{"d_shared_expert": 0, "router_score": "softmax", "routed_scale": 11.7, "balance_loss": 0.00722, "balance_bias": false, "lr_router": 0.00101, "norm": "rmsnorm", "beta1": 0.9, "batch_tokens": 131072, "seq_len": 1024, "train_tokens": 638000000, "dataset": "wikipedia_en"}
Below are experts of layer 2 (counted from 0) of a mixture-of-experts language model. Rows are named router (the router's row for the expert), gate (a neuron's input weights, with its number), up (a neuron's input weights, with its number), down (a neuron's output weights, with its number) and show model dimensions 0-223. Each number is 128 + 32 x the weight over its row's rms, rounded and kept within 0 to 255. Numbers have three digits each.
Before each expert's rows: a language model's description of what the expert responds to; "gets" lists some tokens that make up at least twice as much of what it gets as of all text. This comes from a sample of Wikipedia text that the model never trained on. Tokens count by the router's weight.

# expert 12
What it handles: Digits inside years and table numbers (1977, 18.), parentheses in climate tables, and election words like Republican, candidate, primary.
gets: "9", ".", " A", " an", "th", " a"
router:084135160156141167085176145144096111188167170076152097081113098107087094156094155154156085083140144092085145100111093155117089106093177158104164098172095096160092120095103120089090167140087146112163138104086164154144090162177098153108096112085088149161167162162119158092147152098092072166110077144085084101102097146107091084130098139155163084078101155086153163141135108150094153164084163099086158091098149166104162151130163173149161174150101097086081161078149108115099101091080097163120108164097107098086174152120089176088158113100154149139088168099162139147122087186098105157157144086148093164157162157128092152093172159108099179095094138121160148175136100151083152103152
gate2:064126109153118131135115168149112128112131143171102108090152102080079010104124189168121138141101072195164081122128148068144100178094148142145071135104157116120132077110182170129159130204141181122195183093174125141121110140096080115121125140101126107145105169080092145152121122127058130113096134165149075144127173114087150128178074070156143099151099172125131121173171110124183152153090143150149191147145115087134134201083133113118120134141196119133069166135152074115165142104186112103144138131109128111098083127160084127115115129107146123122119120109076140116124130101108144190149127144140080080138184151083106116146079181051088143116151165120119101099134149125135162099147
up2:185156144180111120137125112155089128123115159116135144146157124160127075159090062103104118199161150187131118208166125159137069171102127123136125156061137102129183144034132166163187095142116164112153136138132086202127116141195148105146123177074156137124149087120151115133124132084123119089086140098129114134079185210111119166161141149153095102202176173107124131133106140120113096150150078089137136095078099130141122084163102104101115110164131101126174142131144110109119136116206087106143096076142155142087088138147120148098109100132173092071183115106112144126168129155074117186122098120133116167088121109112110095118168073087125197130191148131085120177122117140073139173124
down2:126121122110092112141164108148135173146161138161145167112129127172081073165143158139187144111098062106163192082162155162093091160096144123148134163122110151136141094173079138078122131098157153142105119172136083156089162142137094136084165143092143143105153168116122203132153106169108164125138131173092135146022150125096112161181111154118072059147100180156102078181127095145117109125115113142055214139082175145139147094126148179132117132108140122201122057149161135133115105113109088120135111169101088133158097110213125138115091156134143129168091133116087191100126097179159072176145125173188135117096093169079122103098119142063109149129129070145127110126116108127119127115160
gate3:176127174099161111138120078145077133213130161164127102133101148093112056173086145124126159108129086149172141168173133180131129148143095175119144105109117130123160129196109099168151093132105115132148075131113101130123184139184140100123107168126105111137116126163174174189134105126162112188141106118162132152121117149102108171117078120132082101075139124106138147210123111120174064120124161126097102139131119101160151161080120103117114128079141126119150123116151109125118162109113089140147066088168127192085124160076076094123144084112198220146134127071186129158118154162082191234125167115122193122132125155136136174116111080130108175153092093096125118116181126103136144194147
up3:091101139140099143128153084095104119092142136158097206103167088161077171127101129125134108150144171118111107122114159133129139136156166092084138161177112162113143080124151140083107124134161155170112125166149144093113169119074085186134113121138166186217211115136123119128070135095092098085138087082170107156110163079085130111100111081144189165105060097150061091129161121141134098082125115186097167105054122166195122154154166167149175153154100116090122153111102108132077124074137167114147103104113108126128127190181149172106060114121133113101121096136117115106137076138085084115093054147145137128110074207136131131121108153132144097117109106107169141172169126158099074119117
down3:120115081116166105181115134143095127150182107081120126082112161099124142117111176099110111112137176155199134131154088075151159108163141072086184179119153146092089088219161119147141093088114081120123191157094141141149100058135112109119115099169146127118118171144163078154079091117117123178131148152107106210137104107124145150100098118105125141110121216076144108109157194119146074115089095176148160069132100140071186095142144124090170089086137094014157102102140087081131110076106103115120161112133160167116125165157140147180139120133125118091166121108152132161133104082088144112129161110103112150057125118092185116106087126108115168155128074117108152153108151140140108145145
gate4:099102131152094137146119146139130141134203194109189125109122070057108134149150144187075110091193123096086135113165133139142109128104072155124086127080155116108135125065130114153113134144122092157174161154164113147103121066118163162120179095124107131062129118152150184186115139117110095147091125128128097168096077115148133099122158075120125109131108106056144109092084107176170131137120111107087146088143095135136099142167197139183068106168140099119114186149123065102144150106159125121141126137106127189158161145128115106127057146103121109165110113077138138178153089182123070127140198138165139158144109120167120133188072155044080112126096092085105122089121123130064166189155
up4:163157162127191176127058143114043115172066094132134097080164111173091145093186208122167170106125100075178110073119111117109097167152099131103114118116117108126093105067072109102202155092125158099111179049095163079165114084092132086160097114177146136104096100138171135075188149115124135107087136135113137136103136123120109182122156166085145110096155122105094071113141110118175171153108122125149154111171142134157147142073116067109145116119099163157110147072122165130100133110134098101102135165168119154098094083108151135051091145119122185108109085146137119090146111148184152120102152132109136137098091168082133136162118113183162139154187092112173106125091081092098128133139
down4:120210139171132105027119148130101108143143130061094168161110111103174104094126096173148136164060090149097168087110143064145196116139068104119128123111102156133088126174146136162103128176081106089136162138122107159146175117134111077103144160122096164169144173097137136165124142086097093084115121147090135126157125055127159126255171119104163147104079116153112159136155145163127168101101172125120133089111077143163138136101178152142105128119146138175097193139127202159122089098186140156181142113133131117124200167146101129153141164074154110114153136114137140155138131116150087153131116130136112115088102156144074218118149129105121135094145146107134132110168116127099139156112
gate5:170101125149113171150087132165089140189103084096186094090129112132149105168097195152121145123135174140147148109118083113095135095092162110118136103132135091145137109151096129122081127143156202126117103176065185122081106230147132064116132156117082151135173106105184114113164138117071125097117116149104047128092184158135145143116149144161131173203064155111106125165132097152128120155130154136085138098122141167102161144132165116164101134123126209183047195158085101158116136123082178135122121149142165145139092149159174145151178115145160134154117096216124139105161175118136168176159070127062132089149119122071143097100153074128116130131169118146137093149110150117133141102133
up5:118153130159134160103082098081138140142149171111098084091102089126081104091150131158121100085114183119057126079157138094116152081091173129148091135125111180133136142184185142129196137120140118152089109082124080122106183046101057145105141120125135107062161137097054161185137112155122143144084132153119074146128120154095135122122163153139170122102119083113089136140099063164124133170175136143176096175190119121127141164160152160096145187172186114075104182113154193173182147113079181101165129112160164143115162104123113141095090142130165163160144153146149166099148168134140101092154112145139129142073120116167094094169053085147158107152072130099117122163175121130140154112094
down5:147110171093153116145023151102152118117140133151135107129079151216145078114130143073102205144165145142185177164161090123094104179147093114115136081127148163120108179123139143095122188112147145061083112120137102097104096110103189122163205146140137170119119114067133086120142071078160110128137146142132100153147143117149145188132139084141175123113146077152168077126113118127105189074167166158148166142145104138181125110143144136125168125150094108117140132099101133180062113119159146153160165118177182130113101098067128187176117142163121127159093124135109169125135145119177115085147136138138141137084137169119115113150231199113104147086112191099160099125178169158118129120149
gate6:165123134113077090125105078132079178139182152118135165103079088114154097167136145161153104117170159158136184081109143093129108177106143126156154127152144153086080151134110166094193108152068151090182099107138100045083101145115112148115097109097094130114192068141178173117150192123089138194123134145120162131178130139100135165083137166149130153173081154075171056111149132117120080159104180139113158141111209139111134106150112109096117078096147072125129138120150100142121142097194083109115177154154075102114123111100144152137155148060183115144138128127135155153162143149130177173160140142132075101163155145152118095129146125086089097032160131118078102132119136107159172182144
up6:069162225110125113128159111130197164096104168115198184084104106189173127113111147182081143141147147165096122090087115097126123177166148122148101129137233118139111040121113109156151083081096163142181132057124133068092109102090167137126115156133134094116128109138161141150172164174098026123117148088132073137121149151141142156079205134156138126161146091078111098148104121137128132094145160134105150147147103132142139129184151101116125099149156113100100167126137090119090164148135145162110076101114175144125113168067165118114177131117096153108139128096156163147104095145084104184067175156068138125150147138127152086091152189156143131122123171133095163104116105135113104114122
down6:144112130125097082132128118117110126103095148138105132100176139095117107106192115132176148142146177112134152115111112113136108173075139150143144119114126104107149182105119107144114078126101150087108121159123088148174188188104073129084148108127076129087135115149144055158160121186193178098148184158162115079116054110138171116110095128184072133121099127143137133151204199150169176182134170121133209127149163094080103127086136116114125135176113103130148065192094163132106103124161124124127164081143134117165093155172131180126144133146115082096186083124186151104109166128112074141149111143153116147091105162114163178113170195102122076103117180114176166105080172166086175099120
gate7:146171146134182163104071098159132075153144111116177154104130122153115112169143086166132059114124163103100134126160114138127104110086067073110178125104122132201126089141094152097090123132160144144076150111093127150159134080106093105081112123120148138113094170168140093117085131090090127229070111091168104121138138161182066148197091103091108149099094137081175153132130100153085111161124142165131117128113130116168069169161173062129151104123122084142097082072142140116126127165145120182202136211067076136169104144143112166092133169123111088128125135171150155086177077157079112162106095154118120106119106156132145085154165108140153117074124070103151152125163117109106138183106
up7:148146128148134114098098088107137150117170166119143145118138113085102113157129116116183107164099120220133097144086121142183135132102130165127130150062153101122169118119109118180139126107214155149148121098159073135115122137094203144116142044140146136148187121155139072141095151112123126133136138163151056090139159079131131153030086111136148141101143113191154120081109103088145097097114135059222129139033118106079137161120085123124104129082104139125076136135085159128168087085115098123140110159062108118105105152111166142142112072141134118132197133173075171148119106185095112108137117149106122139111099065162133116155075084126130099156137158158079172089144174098164119116165
down7:127106122122122127104123122099124110137136120112104116123119078097141113124125112121123141129141107155165117128092164198175141151146147167069139142119156090151177122084117125120103168081142100182183172129080123125147103093118130099098115149150114080157130139143144116153137106057167087046129117112155148126194113092111151145190169096165129087094138115115135160118210219185122124197154050137116135124152094141130161097178097149112156080130209104134140118094130061171160146116076125098132161080127095122131056158159183096137174150120120054101177071122133104077131171161140135127117117119136125098088146170136102131161143154232120146082087151128124184099165178156154093143159

# expert 28
What it handles: Second digits of numbers in sports and results tables, such as 42, 45, 53, plus odd word starts like "ar" in arrangement.
gets: "2", "3", "4", " b", " it", "8"
router:090149155157138153092142165151100090167154168079157111089134080107085105160089166168154105108141164112079152072106105147099088110073164172102173102152082091164105143090088086105089163159096146114160153090106176172169088164154094158103080111101089163161161149167104086091151163084100108153109102157095086100110092135092096079156082157173166074081093159091165162138121093145107161152086149095083150089090162178097171158091157156155175158145102112092094160104115106117096104105099102114122109178087108102091161191102095173104161092121165163152112166101143144152111110157109089143165153110148086163147167142121108160109175177111097151119098151108149165156159105100091179101159
gate1:100141040121112162068191102207093086182116103132099167192170128124095133151097177121189134111185119077154102143050131165088178125094169110114110132121181111109059135124169099123116115172106078089153129133129136143106147135118069106104146126127122091068048141092113159088091133127120137135179114098131070088145188124121142117094109168108122078073099155079162112099163078100141153082137127106082099136123201131107163163121146152149121128160150110096125103134179068081167116141121069120112082145102140082108181124099128116163109142138122121090089093156120097111120126120202113120109069140125106090137112163090140102158159145049144119129091106122128102165172124117168130107139
up1:109174091106128132127134090128103185184125169117125106092113157124154169108127157126173022087187064106152113119116206113162105110127106121123129045162114143169106076142070184148087103157145210096162158145118130109110104090107054104107168079094137148105130125042093134117065157150133159111124178139106096113114093136113083081123082120044108127153171127093061125123068138104146159168102105131106123101147147158154093118156069141113129100112128135152116148120114142156171167150198096085110084134060158083133145089120154128172144140127171131100099129174130088139125130116088145054156122133138141100116116121096100094156061120108111108119135141159150118133119097162149181145119
down1:127110138119166148105182121159139079074052140139102082164131114111094104138136136051109106089128099127117118190170142080099137109104115073137138134163127162101150058156156060151106132130079157126135087154103114132193144104104125189178124132137114121136196165133190123144166133145122100127125065159103129133126144091118086126135121076172162158155167122130128074104193081169135170123130134098208128147105117122159101130132106160197079108158134133120111140154164155139128122111108147081132061144068132136107191087110058131124120129037133119127125129127176130100129080193125126179155123080175151115148101164144150110087139135082092133119126122068189118157158140062169130129202
gate2:155121190147174118097140157077073157139157123095127069154114104133114123164151168144097129096149115143121129138104053117096089139097140130169101106126142069150074097091127132140093119105154129142154153092170111140138083112145147144084163098083085184095107171183132112124172155132081110114044103036087116149101095161129039141139094133197099143041098162104124156159140159078111105153128128123146146103185163121144097164149152102100083138173162104108099150099124138133121171106142168140153085129080127100108086146118144166142107122161132178154119133091125170174118144055142123162199092143215140126063167185126112132158102126108108152103092137138104131093079154116089140077155
up2:066127109114151135151106135100139087081107136132152146114124180149105119170108090192134142074122130132157121184161103118162064167085145090076167107100103130115185079175088120095093212134153225106139136151113095107057123123125169126097086154146090092086194098155138094127108129111076161155138148132135110083106065122136189160136125111123016120149119162113090132144112156118081098175125135108082118117107138190148116113134034056104138084124124142116172125112114125128153095174137093091113089162136168086158074088121077108101135117129157135058146197109138122128136124108099123120125081108077096142068122160115151117112119118094092147150098135087112088107128150143141130156139
down2:119125143149142155108130168107141070176138147099134102146164138151205115146100117176140140178130105160116094111127194099176119154080079087102131109140142147075121152102111199166063099142122138116120130122104170110139161159076136117092077126127048090048160159141142167154105096144140123130196131186084128115155125152114135085081149140159102121120158137095127175149125126166165082146118099115137123143062141093113138100131125177145136143120059172160162058132116096121113106134174129121082071133152091106077139137072192130112148133151147181149092074180185120095128129144099087094122114132110187124057103114145152114140078120062217098097131080134130112127086130117137161061152
gate3:116126111155170091058153106122090139069194137151110164102132127158104128207141176125149166097099118124155086156123128131086107128120102127143140129117177170081132128192155088149189156144097103116102117146187091187174113163136191165095145142151086178127123142147086165092122146126180139150123098116169143174124109157100112125104115122142138066138228134110182135147121078121137099117079141146112097099040166144087162144130143180189136146127124134127203123134144186154180086160129071169128127147167106231154118156130112128064134070114142132179107126153113146172172152162114144185132123148144115164160133121157166145110097142131074098096095081119093145170151145101114120134161
up3:075141146194078096116149136100038127202092128142113144126163110148096123065133185131191219079091152144153116095141170138176118126154112127108136126118116122149122102121093100121129128140106163151093117113092110111091082077122143098153135084132131103135156105127104164175123155090154136129117145091109089152113104156091141119157087153170067120195149187148105115083105084135139118114166128114130171127094103169159161063138131166129071075142105165087161162103120070108146154151214102161116152076074119131106155125110108089112101074097067065080110094140133148180109109083136145112198139120127139171098190164149125105140153112126176215133142108122150137107187149153114144100152
down3:127169115092131109112132135166084126140146153113097117126128137050189215162118166142107158131094090150133115135166173160126085181125121121155139129192138113169161104088159102117135112131150088101159142159170128121124118146087141152104147091123109128128146178106125159091103143054189177122140122151054104104079177080194112127152166193095183137085086159132138103093146183083150091178166094112096131134137104080205116106123107198096143089127146143092162142119134115105125114125124135155100117074175070124150168212161182144138145129093182125114119183184101081075088120176155057111160122128123118139132166127065145118155108138119132094083138117168131129102095166138124102131072
gate4:128115160128123117101162064161105126157219130196113150135173120146132142109138201163124100102117089033176155123199144117121133129087137161132173090076129099102119102115120146080079158102110094101162137128142111073091097100149129153111139109100099155117111119065163141209147111056048114102158097141088165124121125103139116079113096067103084068088159130100170139170093155142135147163113136184112108157118134192126104158185101134174154152166135127120140117127087125121149162150096116064136169130148129198170148165133133125128112149101135109135098093123183184166091068110121121193117101094168113098092139111173089112180118126075078112160104134099121122158162162099107133096112
up4:222183131171139183166127148140084093073131071153100133086146066148138113092117128153189160083136213105056079101129073168107132174120120111116142104099112095129118159087082177117154175094161120132100094090134124092087178112084087111101093136143090125112132143154156177130145147087121113117124137087153114199193137100138146174082134147108127129143158123130173117126125146154117167105147155122132079113144100162089120183119106131135134130085175112143148182113074219069135073089173049132073157169123084136172160135103127129118103093122122126113084164122151136064154131096127159137099112111147154110084082178199125140130107078106130124125125106096122115095132146091141160138166
down4:135131142146120156159149146118123105105144149158164155141165134180169152177119127120070109121118113128213089148153155078144127146134099178161107129123181087153108110166114070146142153155143084104146166152154156090054163129132125142079138117136180214122126190136100141170133149128117158125103194169134165108169116144053135172135095165109097147060143156126084115085116130178103156152092140141100167115099163064097116117142128097141196102113122088150102121152138155126103148103152148121167150076169115121194161141061132132109162166082110152096169132159138171193153125115119113176134051152131167074132161105066141118130150166132108173106104115167184048154176072160111141160090
gate5:144095108089085120094128149169084085169138176142107101125056114139163121075159099123172182135072122074190111153143105119114155114137155120110128156121178123166136115155162133155088133128139108133156118204084133106146140184188142174079096104165112183106156149165117137189165171153114147115116144192105140121099155079112136083111142165133115176116166129206129115155176166168159104107128144117148136138156133159129172097093137162163167172129112065121146116121093110135101139131119064130122152096114163144112123135109083143061215108190130114149130174123132118174139115023117141128067109106146152108166125105102096175128135128087150102134180125247136089184112130133132101126124
up5:051106142067159154151095162181127108132177143184140163098179088111109100112185137151147103134087151145095152128185167105173152126137123180197116191094141151125082084103156148076162121128169130090117140159124173114089116036184098160085070153096083119097091116176077132187148191065169147174097104134102087100154136127135138159118123102101138202173064132117128180141141118119164139139150131130099166098092136108174134136101109120146115151187139164127133127111133165140151135121063124096173118093097117059120077110113152134095102133154103104128156112138171151132157163107058132106078124177095126153082124110151124116117052118119138076141136093141161165126077147111132099141106
down5:085145134139098139098118128108112096140102170112202088152126118102100114150084127115117143129128145145179108144101023104078153148158130147154110129057129129088152146132126105097152137052032154177150145098155098177151115174090236174141116169142152111099141122119172151187068082072066081102153106136096152113130143157177156209146120124083159128067152152121095168210148096109147132131152133119124131192129133174119130129131096115142103156133139134107187164083084118131079125116177170131124090062160106165164158123127124156176117148133136177090108128094117118088125121098168103123150134151095132108091108100146089165151132075110141158121124104199120130139105106153132155103172
gate6:146072086213112081111122142160130154176181098111149157138122117136159191156167198149148135125135123136114083069126111108096110147097098134165116121136117149096072129105154071121097143126075107120085103102145060157118146140150117158105155108112068091087172069101186128109112111137057144147100126178104129122088123165094108103127106134131109112143067139152155108142138104101131155120068103105106120149188162145089114133117127128089119174173149066080116145167066159137131151109120077116133179090188084117086142135118138185136125084078156107157153111066191150111072135057145098147176144124085122137144117142123160128105089076183135130012126110168123113137130137079164105096142
up6:125183093129136128184132086062152117075100153118125105104107130184147117144125169079084133099115114143106139138065137150109148105154151105104190111156128120126154159123064157106086185118123128122181110099175123136112135165090092078166126104159092136134130150068188078119173184155150099100109227117144146152107115136114055131134117088132120094100166115129144117063106140102161087117147162137151184146160181118106097142166109157077159158154109120113103185032100134148074135129174180112106114141112124124130119170107125177121202166138142141122116138084203108148098119061102136104108115108131092112101111102151146090164147140098208076110170168130071151103132114109142075084098
down6:166108188087111098060088128139076179092102089125137192100155166109197167120124069156101109176126098095158165087164124144084128147142149151146116133095191131148101126137142102119145063102136166147105172126103124147117133126120149063142128064045156137153074123139132129098117103083121211145091149165110151142148173058105144085156142173119098138161131105153163152085132115153131164125114102092148135120178132140182150134128182152080120118164124096137094160097119128159184205154161153105083155109158166128083095103124097158134161160099148136158147211113148151131136104124175189109087202131092158169133129097108117099142092175113129168143185138148133141114160158164151159094190

# expert 6
What it handles: Roman numeral pieces after royal or pope names (Edward II, Pius IV), plus mid-word name fragments like Dav, Qu, ino, ish.
gets: "qu", "th", " I", " of", " Qu", "ino"
router:089138163164102163089155170167106087173175171081164087079122093099108100167092158152159088090151150097095153089095085153100103139114181170091155093145077081156088115108103101095084150162103161087170160099100177165156093160149106153077097109087096166149172157151093120092155160096094116154100100143097097086100095150111094091157107148171154104094100161087170161172123100147095172162105166111073154092084159164088156155107154156160166174145110089094109164099126099099096085097080099142148104152096102102094153173126098167112169097117170157154104159090168156156100097162112096148159151141160086155156157148155111162102155172128094152122098160105173168163134092077102165106167
gate3:135105118124078084095153109135090115121148164091087060132164149100145143141154107150167140139134072117118118088075148194144135170080108129133124145099103142124139155130162104111170136111106211132176161108115184099199175243100119152092105092152098184141135115105098169115140164131152098184131150118096132119042132069123147094105141143172117107074125139146125169131112118137142170159137162106106041105067157103117130157122129163108162144064178164097188193188136140104141117122121053114131089134146143164145141113108184085114120081054093200146162133130173126123184106158127152113106165126087114162124142148154126127141156105127151182139184148102103155138121161111114108112102
up3:083132092108078108092151096134212117159124106152149094145173057120129199083145135056151114186177172132154134092173131132182139139176127190153156122112155100179078080146170133087120090143131118145114142119138181132098130124115115146132163118036133141109180086084139152061153116113163108096136124120059102155136149096117094062158122124110160147140085114125130116117148132156095102126226093168133113151101130164120102207178100149106081084113143171089114190138115054163139117127132062153135148112121156120119099121152178148084081117086145107152169135174138137133134096087092114111156154125135103123153166136180163133182148138122141137147111153136211097126095132136163109140174
down3:134131142165174170058123109117142120142111158111026101136125140114140153128081119141189110134073131121127164160074112118162176140132117106138112085194091160151092131131155135131170071176124051171175164121107142141123101166129123159117106126114119122148173132149116159089129086131108135079124156141141120186073079112120159061137102100094157148097117133158159095098112159128207134161130119163090124069073051101151095079133145127062118195130183107121116096149128055090119103137089164142170115085112109165102188150121077111103152139117175065151095115156153097150115098158162119101096108128094104162103129113131179139146093155130121129089159104136104060110117125127122134206047
gate4:120137156125082119202179107138128050190138209126164182092137155129139102175199061155107073087190081095103155124113124146128123070127114157122139143128138131123147118159048127119100106124120120137122167093192118134142117152044175155130139131111093127125152110145163133137081124144129130155116162130082142155120094132107176104113125137071123198161112142096137164162143094097100136132112163144053135050104172141150130144159069103136084156166142094156136142112157148133166150068112121102121114137109175136146127131135093125078089036118048088136144126138122141153200133133101128193115112104188111088103062107134174139136152131100108105144092154129127149197158141094120169138100
up4:194133142115114172147108144171134117100163069107129136140114142158156090068128126140143114114188172148081153124095151147122111157135132081116105097095070156085101125113095117172151142164159127120106071014115116079132114103146116095157118134190140112136151098140179197133191110126112138135136145047182144076098048131073100141088090108107130166128122109148088126125054135186085196082095137130160140087103119139133149128055159132133167141086147109119170147154125176110147151125087120149079107158168131197144124121115148097139157116151150131119102126124132132127131072132142153097106145119152131146113113133100121154176164066124078196168119106109182137111125099116222196170112
down4:146116130186128116105121118084116146168133186115131179169136120148157185129118148109149132100115122076168130180139166105086144144180115236129182113096149164130118107042125133116099128125148147108138113163106105133095120100110127154069144104119092146081145165147191123108136175147133092108114205111143112129173235123118160132135094143095144158126145114156091154135075098176111134204088104168114162129052074144078118114110144138136174148127057121156139094084107096102115196130131119149183105167090116104116111161090099127076191050106123121171121089103105172134158123188124148093123106159181137186113119164145114124183132154118146135060088134114106123104105148142143162160138
gate5:121136110118113088148126179157059075107177137140124109122111125132126162175085173140091170170154128090141155088147176148149064113102208131174155141117119115144167181152146168132087158122111103110089106107093120209171155130138157142103060170143079150133101143121103153126111104134081145116136112145114094156063074226154137040144147130117073100124097206156111135116158133075081093112109139115147122112135140175096050105115107063171085174168187126173132071145071106090132141121078088122085118127148144152120107063096137144152167095145158154179149114085127124127120142111100065106131118159160135144163168132112087145112127112109121118150093164150112114129150107116093121055137
up5:098162143140168121120144185128121161137152144128114125137147114125134084162102104063142133122067115099107136139127182105089076120112144139122162139138118159126150171112116141139129198148138124159085152129091190144101109087145145174127137161140094118136128135110079164130147080118177161165119143130175118141143103131107073123122180209093133148143182172100073166179151077146154097113036090148097116108111139164191126154186103162129105207147188106090096167077131176137091094069193121098185117119103144123178118113126130124143148128093104112127162110106179096148127104126133081140124140153091114109159177127179075155147014137111127134159134186110114119089093120174083040145165
down5:142130136097107114109139065141091175113145092191078115098127143113129193182196208127142170155143143112202125114093151096159166130133147157174134129138107125134109166132110158091161130108118121156129145169168147091058101136118133123115161111156153122131077063064101125173135129110125171150168102131145130203158098146189175167089139141115134107133112112159138097111132095114057116096127083156088116168134145100157106170199134170135122151158100132076165180124095131143161101126125090136136139162174106133127124110112137180073128130094120061114150120085086090151168129142096184180099171090125164127144086126141107206119177056182164133121137092071113161194162125177131170147157
gate6:147066080145124074125114138203140125156175135196121149135104117140126145084127134140111158113147156189126120180163112101118112181119138158153163180120074177090106135090148123105145123156108149123126124114071090055160103131127109076135117117082113115135180150135079164048135100150108141162107106118080107105101134164078151155124096161129117121095085136120178151190165171100154169132107100117108138109153144103148130164182098122102143165119157110097094167121120089146118193102167137156123077020059172182128190145164112131138090185106159129146124118173093150145135146130143167196139130116106125097117152135101157138181114105157097139061064087111123107188151163114216117154116
up6:081113126118141145117138056110211117140055139070132191172080087163085127139095117118103130129143092126068063135120188135103110143098134170130186162173130128100086162149110138140099168148150165151146143144093069132124137205097114089137091167117190146095112127089148152168097098178136084069164119108137127131118134125108147169131076109156119137166106110100118105111129151151164126141152094173066136140162157110127118119188089146155106146161123143182130174107078092126152164110134117162125084130087172175129143179115105161116144142135114129137098105075151100132179120122181124096109115139108041062112121137109082164137158141103178102207041172144155140126159144165075081131165
down6:113067183134162060156187116102119146109175103110095110123113118122094116160100105148084172133204153103148134154148139122137148143102139124133065145180160143120144135163089141128117127185158110112078123159157120103113109092156137149109140109199111090168169112061104139130137189083109153126157207090079084111155109134124142112159185173126083147090129079123123148051150103094168164109137113105161073120139126108062163139118126127157147105131155118107079094110105122167162173130126074117064107110147168107109113131101121138205103162133117147088136123122138176091138179122156148092127116137104186111172085107126205150157193105207123090081140118162062122115191127062158158101120
gate7:167103114134140140161129122169115091140131173089120153088136118118151121176131091124198058117158181140190181081115089133182116112064142163146125131124103187115112154098167073101142182170156117199116114119123113126142083086105091192136128089109098153127146075096131127170077118166165090146126117115169146124109164187152072102114189119205136106111080160137135189141148123144071162152177111113160085151127156224150095123140131110171087168107139117129155142062078145117178118136104088180143087167101118084164108177088132177152172147161123135196114085131127183119149143142105100124140135114174121106112145086110129113140148127089192089159105140175154142130085160137163141127135
up7:145195089147078068074099140110129205156127193110114073103131108104119135126070142177167162102139101145093122173077100125167140068153159132156050171104116132095109129096114123148109119150127123144118126110119128203129148149145068146128133127136173140137160127143126114170126088142157104122190109168178118156147135097115084136171170139100160107120152173199102181169173073116104106143056106102186176116135125091118036150109152117116141087094129086136157151170145101100136137130136115124144057159185103087212124188118128169148130075124081159141113140115090163138170165105151099086101199140141142116114146122067177118163155115116123129161129126120099153118138185167137107138174
down7:154110140136176158162099117184123124211147128112146143172083127098096141195137099135137131185107139082090082125071128134108139084142166145152137139116166136070114153060140098155132227107068158078068114139107070139138118137119144123115100206114071181110133185131161151133136120122174123159107113098110046122096148159204122155199119108130111117187135153111165140088101173069161155141132193140144130160096129124098123169118090088174106139149127076167145120143140167083150062117113086116159134155092120177174159143138115129064140167157110104142133124060157114104144120130112107135113115187155082119168108100197127137111155144145069159138109088120095142141111135089106125106160
gate8:103134143153137167121116104092094151138094166114118144152127126052097146134120126126124099148153163100136140089102125106105148137120127111095156155151054146111146106146114122125136148160123125120150148139091143132192133160160088094187135180087094182066075125149076131072148136078173099171100035110125131106112082141148159178083100104120101127144139146110065177122094087126115071136132175154158163118142117135124149114097133149068062170144105112082121102118120173162054145080120090108138103101194105113129108100165085124191094200095148112120156121097133137142123074117102161148131087141082118082157118160097108074206142176117059182112097143173097119109213129168138144180169
up8:111116151188079135125182109132099135128156061122122139125106103130126088173133085086215107135185121093231175164125121180097130177107127122156126120066165163138089115137141091219123180097093146118143160112134121153188105107209134160112105158172169097119067106115087146148138103149160114167118133099142087075147117142136134103145124104172077189128140160079105112118180192160126157108135131133137129146077136062144137088130187140181145143145124126091159125128161146163130129129184119098153110150146139098159170151135187171149096097176160182111148126117097179144100153092135109132195075158155087147104096171141128116115106152129143168104139101102167109076148112101196097129159
down8:147108111103147131021162149127142104143117144160153100132109103161132126135122133071118091126093150109154147183132111075115121173125153153128158138120121089166161101111112094132060115128106137131121110096152116123128133097119139146140124202106158097119158068092086117146148135120108138108110137193115118160043180129126149082116143098105086200124112154085100167179152136128097145128204167104156125131111111162098162134143150108087186133086076114094147132065123153061126111055095066128123123208088187114170166216135121121175131077140132150175175162104147166133129119125106182125121172170160143067125122133123180125144087186131150113123137161103150147079128145095052188104087